python train.py --n_layer=11 --n_experts=32 --experts_per_token=2 --d_expert=64 --router_score="softmax" --balance_loss=0.017 --router_noise=0.3 --vocab_size=7509 --norm="rmsnorm" --tie_embeddings=false --lr=0.00476 --beta1=0.93 --batch_tokens=262144 --steps=3232 --dataset="wikipedia_en"
Below are experts of layer 3 (counted from 0) of a mixture-of-experts language model. Rows are named router (the router's row for the expert) and show model dimensions 0-127. Each number is 128 + 32 x the weight over its row's rms, rounded and kept within 0 to 255. Numbers have three digits each.
After each expert's rows: a language model's description of what the expert responds to. This comes from a sample of Wikipedia text that the model never trained on.

# expert 16
router:097065084078130119140171120087184071128103124089137129101124125173142151185097133136128165076159073059090166132127114106192087094110096146137134134071096108019108110111129105142142148111087140124116099132124123112064145186142095168097102123119100187118156159116109097109126076136109117085129159155117208111144065132139106146117147161118098077129113154144161155154111101146155186111123
Head nouns naming teams, institutions and groups, often at the end of a name: team, Cup, Church, Empire, League, government.

# expert 8
router:116159128094108111088144037121143140079106116129113071120113056137102129121114093118115169143153066143170093088140108135095094085166135141162175093163096132156136125155130136129135144143100095077068085132130166158127156159101093131056167091124114108113049165084155186123157108145137133120087172129170133087121145105143098106116155092127146155183040084118108157073177164121139152170152
Common verbs after was, to, he or and, especially built, used, released, found, played, won, made, held.

# expert 18
router:176149143106152171152154134162115134195122160072150152099103097105123126174139116158096071087139114168168147145066166143156146163100107089169139154102127159099121088129126103160080105052162167136141132079066149141117072120129167113079121203079152077136106122078094127090156169162099142069124146112172068142142173155152165149147080127190108146116128135077166120160114137105144127142095
The word the after prepositions, plus list hyphens, table pipes, colons after infobox field names, and heading equals signs, as in Website:, ===.

# expert 9
router:137103166101156080107140090153190134102170147112143165100164185085156132182106095164066156124117083125089096154077118124169134114180109131183070067125159100142172081194131104084139176110092139104086136114137082125130072122151108157121152098161142165161106122102125112135153147154090154169162114151106124103158174132140112153153137104088135050202189128100157140146183122159093130153133
Closing parentheses, quotation marks, percent signs and brackets ending numbers or titles in lists, tables and citations, as in (aged 75), "Unseen (Live)".

# expert 20
router:097099135128088137113054184136090115103126136180073146123072092146169150142180086126154068085091139104123101098110155158170138112179089121121138092147166164152115159116157087184149163130104126192129140079153123083093151142128146135169164143086142110096125150160089117207076148151105143132129111160170134151064097105122193164123172138112157161108149106146078083132118118135112101135040
Single letters and short pieces inside longer or foreign words and names, such as arch-i-episcopal, squad-r-ons, His-p-ano, Morscheck.

# expert 5
router:114063093141113157139130070085166081212131117107144100162151140112137075095145141128102096159095123091174145187169130126130084188148083129141150101133130107149121135123138178099119177125104166120123151193090177133122127121079132102073151184121113111163118147158127145127127157190092127129121173139063140192122137125173119158165160150097154076168170118078084174094091071113147115183139
Inflectional and derivational endings that finish a word, such as -s, -ing, -ed, -ations, -ments, in raids, replied, measurement.

# expert 15
router:095142171160095106119084047149093077146149071200184174175174124165094141139106168136185143095129081110161095081175155101153175132125169145111134132101135137103077119076176133090164150113135141119167060202115133162121169153115122099124127086140133134157153095072140138128072162078142133179130156161153134116121170132128159119134096141092097124186089169158156109164125151120121143137087
Articles and count words opening a noun phrase, mostly a, an, A, plus one, no, any, two, often sentence-initial after a period.

# expert 0
router:067137119152162086113088117184088110135108086148163126144108122147102110097171057145109162178131154125122148143075147118113063090133167107108090163160143134120178128091088104088149117098079110109102112067126101115096131132140141080150154142097204133112111189144174126118087106218178135135150149176105153068130183095073109100101084150137140121104143084100099111152112115090163103081173
En dashes and hyphens in date or year ranges and compounds, slashes, and consonant word pieces such as h, ch, Sh (not-h-ing, Fair-ch-ild).

# expert 23
router:122149072139120138106079146103136160167109176185142159149177122140172133130144082139150123135118188150157130145137096168122068141134161135130143137163118190115062163170119184192062092143172127084119066124134180062157081151117081093163106120153080124164151182049091111131111107155132133161160147149109152133114140117080098114114088108131096171103102157186152165133172140108150151157103
Opening pieces of names and abbreviations after hyphens, brackets or quotes, like Al-Jabbar, Al-Dosari, (IPEM, Rec-reational, "undo".

# expert 17
router:155198136085064136133096044157082052084110151088170156112127195159134171095119134067086132110087199154132092133125103104102127100169136173081100151146103139146128116074086112109103119158095078112081159161157141147104167124138156140173151116124144180163126132089202134127118160114139163126149104093174119122121125132131150151154127116144134208155125092145154155085125141146117137069087
Space-preceded numbers, mostly table cells after a pipe (15, 6, 9), plus dates and years like 29 May, (1806.

# expert 25
router:083159096180146081085132112178156139142108158121113139112101174134096154095112174092140079071195080168112106187137101122190180125145128169098089122158063132077171101114147129083131104175115115113090124059174087127131091104144144114111177114138112163082102119089144116120098105133140029112134107130089082146097143131110141133091142101114156124106079142130130128153059160189154109134159
Periods and other end punctuation closing sentences, often right after numbers or units, also decimal points inside table figures.

# expert 2
router:066166172154167081145158152120118087124092206143058108156139160170151121114086116104082117097145166063073136157100115149077178152085134136180106128083128118095168186106128134145091149128125169134139138087149175155134139173122114140095071155164148082160175157116149129187126095161133121168159082078084157142109113120112125113197054153136097099153120134167142124140082142092134102117119
Commas after names, clauses or sentence-opening adverbs like However, plus some and, in, semicolons and dashes joining phrases.

# expert 6
router:185107142143095141153182152121111147118097156129112093127135176095089114097175142100147116169100070136101131086124117128107153133114216102080152159126072112127148092153117138115156112093140114194074095168143124161084104111040190133146126067150105163182152130156188149083103083114136103138068150133117107085109164107142123138106090160160111161119130081120131094187129157161042120108118
Word pieces inside non-English personal and place names, often Slavic, South Asian or Arabic, such as Kozars-ka, Șoimu-ș-eni, Nosh-ad, M-ate-i.

# expert 14
router:138085172076093145120091190137213129106154082187103107142118193168117119088119125134182186175147178173102193121137125125119157063131157118104170114071119148083179140105131121143122112137125111142088085129161107105128128126078137130087183142104181155122085082108110147176166187162123153099160088161152115115145149144092109142110133120132150203211146154095124124127113107097142123148116
Newlines ending section headings like ==Name== or list items and table rows, plus opening quote marks and heading equals signs.

# expert 27
router:133068148136209145167143137121108102107124192110190127159138165127192105092162115193178174122145089069130143110118163104173096139147086116120166127146184100094131109090095190092141193136127180084135124124126148172149086097145148125187137111129091144107150082150129129121161099136163174145101078072109148164139118132124083210157133100124119175101075116111158096085150139094118122126100
Final pieces of place names and surnames like -ford, -ville, -son, -ton, and whole city names such as York, Angeles, Chicago.

# expert 31
router:090095156092136124105148129115136126100139122127119157144137119118060117157178156083200163150128154087089106133163127088138155101126096157162113128109095107173060126096105118120114138102183161136168144135138163175082097076120091107062129131159136128057148175122158102168101083069187145100102135205130090138149122125132070112092128101080130074098180067137135148179150157097134163181159
Pipe separators and dash rows in wiki tables, especially empty or numeric cells in chart and career statistics tables.

# expert 29
router:102085085143123168132145137073141083165099163148142083079093192119103127210110161093116126116156181081203137126155203097087155144154103086132169168134167121158125104141186161140115178155123109136160157171142088108113075069113148129104130146154113089116128090153093184103180145086160069134129113150083154159152123139123124134175092109117114077102131088155163141107111138170115115072108
Final pieces of personal and place names, such as Bolívar, Cynamon, Solomon, Bagnis, Colliery, often before commas or table pipes.

# expert 3
router:194172055128118166203152156118126182194078083112152154122123125106113128089135126165125104163137154129075126176130096145112153150130143102125161173079160172145123145134128113174140162081150119133131159177100170068167164106161162174100116102123138075143115116126131122121129172087165132102226176142114120166142077074093173104105172167114132132125087162091111092133139107171112134152172
Short word pieces inside ordinary English words, often right after an initial consonant, such as at in satisfactory, ut in shut, ur in neuron.

# expert 26
router:060163130122106087096167086141093117082131164158132092097131103065094143124079129085109163115119111130106111108180075079060114073091133158123113066141125128145092116105149129105139107142111125098146092118151116134086126126109091131156122083181100105159181151126111111114102098093129111153060096092153142141165203158132093147161154083064181121113102159166179133100157150186216149135136
Possessive 's after names and nouns, such as miller's cottage, Starmer's speech, St Patrick's School, plus some the, in, their.

# expert 21
router:103094134087131097122166105123109075128140176112140164147142089097104127117155159155108166097127122108118130154158173075173087158097150137189133096168117111169062137144090113183150089161158079169098072101118108148145154130109130139134138209102164172185108082115134093045169138081141121123129117113108161104121147144106077145130150101139110119142117143132207166118137075081077191123058
Adjectives and ordinals right after the or a, such as first, new, American, former, secular, and adjective suffix pieces like -ical, -ial.

# expert 4
router:107126127147107083082093132155176164093141060059099113132160117096143148151155118145141136096122191176130101167109115150108082090152129107152146136140114102125092177132126133057116133145115137104106117116150077083135171148197110097084095162091176127126149069172164161030112134074130146111111083082127137123095123092152130190133065111132144174111115172150124112120182155106103132187177
Opening pieces of compounds and phrasal words, like Be, dis, Over, Out, self, up and down, plus Fine in Fine Arts.

# expert 28
router:084155114147132113173153076077102107124162182119113075108131106081098144148090148105117110079146107176103109095163119071070123000120117165088120167147081088102096103127112164094140128170139152093147132067147111177080130139096102085175110096164135182123157150148118128136131091126107107152104098157150158136139143157136051090162165094148167142115118066149134133115136170176155128134122
Word pieces inside foreign names and non-English text, like -burg, -ski and -ka, non-Latin characters, and month names after "Born:".

# expert 1
router:148131105137084105108171110128135172103118150151190138101162128090163125144099128115119147119072114162096129111134127200163130035098086125134160179168143118183159143174112121100099172143107119051194141061145176102078134148147083119093093120110092189129144148129180117145146142142102108119108087111144145133147105167167078069098172122148168152119123162118102162083156167166107195127166
Common word stems that often take suffixes, usually mid-word after a prefix, such as det-ach, Per-form, res-ign, power, support.

# expert 11
router:177123131073185097141181139116147152089113078191104127111111089175217126080107112121088120174117133164188116097106135122117162100126101121107113167174115087091092151192175112151151146146091146170160154094086059174120131173162111110139153117101066178147098117122100132125126101086110161153129158047124120128115118142133134117172153197098086123123075117078093151095096114152125132131145
Pipe separators between cells in wiki tables of results, schedules and squads, plus semicolons, colons and dashes in list entries.

# expert 12
router:060129155097125141101111145159096093082167056148157086136144137039113155145099103072107134115133089127142114112118091141119190109090090156140065171147099123120145152123124133122132139169170113087163107141113144128109123136118092109152124053106075094120196098133115133146142083174133108150055141040175112127131173109137140089126155122097197141166117120161165119113116155180147159056146
Forms of be and have after a subject, especially is, was, were, has, had, as in "This tree is found", "who was a".

# expert 24
router:135134113126129125111146057153128123072122141080103131112091165083080089167125136181144119068144110159145124113164137138140073070107141155133091141121149157158130081118159134113117113146152181117116127227129140161105156171148136114204122066139080127098143184114157148141150094036154149161089159098167114165154187124158084106088127125144196122162147113138120134129182174121197127147138
Pronouns and possessives such as it, his, her, their, him, especially object it after a verb, as in "gave it", "makes him".

# expert 19
router:093141098181100152078113051170162087172107178147138168128140091112107132178105114153194152087090092151060103140125130142082142152098080128083108110130123120118117176104127144135163076175097175127137166195089132181134140148151169173144132106123102179079103054188083132125101158107098121146102139083102147126178133149108090131108120094154170105155154157135101150142133102158101151072167
Digit pieces inside longer numbers such as money amounts, populations, percentages and coordinates, plus units like km and million.

# expert 13
router:164156150152117188142131068090183109094139085117125096156100090151220164157106143144125150149164099126163149081146171132181107176131184142176109139124149094145183179171132129107092078150133112164134102145152176159109141055099159094117135158164153151084134128184104150113103145140135084080165145119163130122122123137126189167116105130152091082079162136117125164061066086113131102124167
Prepositions linking a noun or verb to its object, chiefly of, in, to, for, by, with, as in "hands of".

# expert 10
router:116090092078142172081103075129096045084216130108089146125150153112104150103108150109183107085129107114141181108051102135137138140138129092147112105095147098135043133125098114100143109135115103107143125149129207132169087104121091087125132094115092091135135103132099131138215141164128121141137165080069131130133090119128128093157161141210096130114117128108103160189096092084130112173120
Year numbers, especially in birth dates and recent years like 2015 and 2019, plus adverbs such as also, later, still, then.

# expert 7
router:133115144177102161106133089179126157092137145170204126112140087140088163133114065062129152079166092061099173132090110131126158140079121132102166135131129096163111096153162128143128080117144133088118126090077123112138168165149089189151109110200138129134082086091158121122089139139143134072116079177110100120154118153120145093109120106162121116197194181133105059084119103115122101191120
Capital letters and letter pairs inside acronyms and codes, like RPG, LGBT, US, UK and CD, often in tables and parentheses.

# expert 22
router:167136155132171130124179131136103152095148070073142124133093138193144106113183157090156186189063124126187175089121104114130153159158187123089095108071095138150121114114099132122119124095142154160156141157089082122110087144140121192173097174123182110082133139113138095092155085143108126128119145096074115118105078117080140116135141074100073145208138195148113128111153151142155135076094
Conjunctions and relative words joining clauses or noun phrases, mostly and, also that, which, or, but, who, where.

# expert 30
router:074161096132111106109130077152100135067126137126144140103136098117092117158063178106140140086118089198113077078152132086125142039139113184090136142163095126123100121089117131096144148145110139084123133099158117126103144135133082133144141082175101155100192164123145057103108099084155154137076051146151102121164163145191149061111174077126183169122121118188120133142139148169137123109143
Month names starting dates in sports tables and infoboxes, such as November 23, plus word-initial stems like gen, mon, anti, nucle.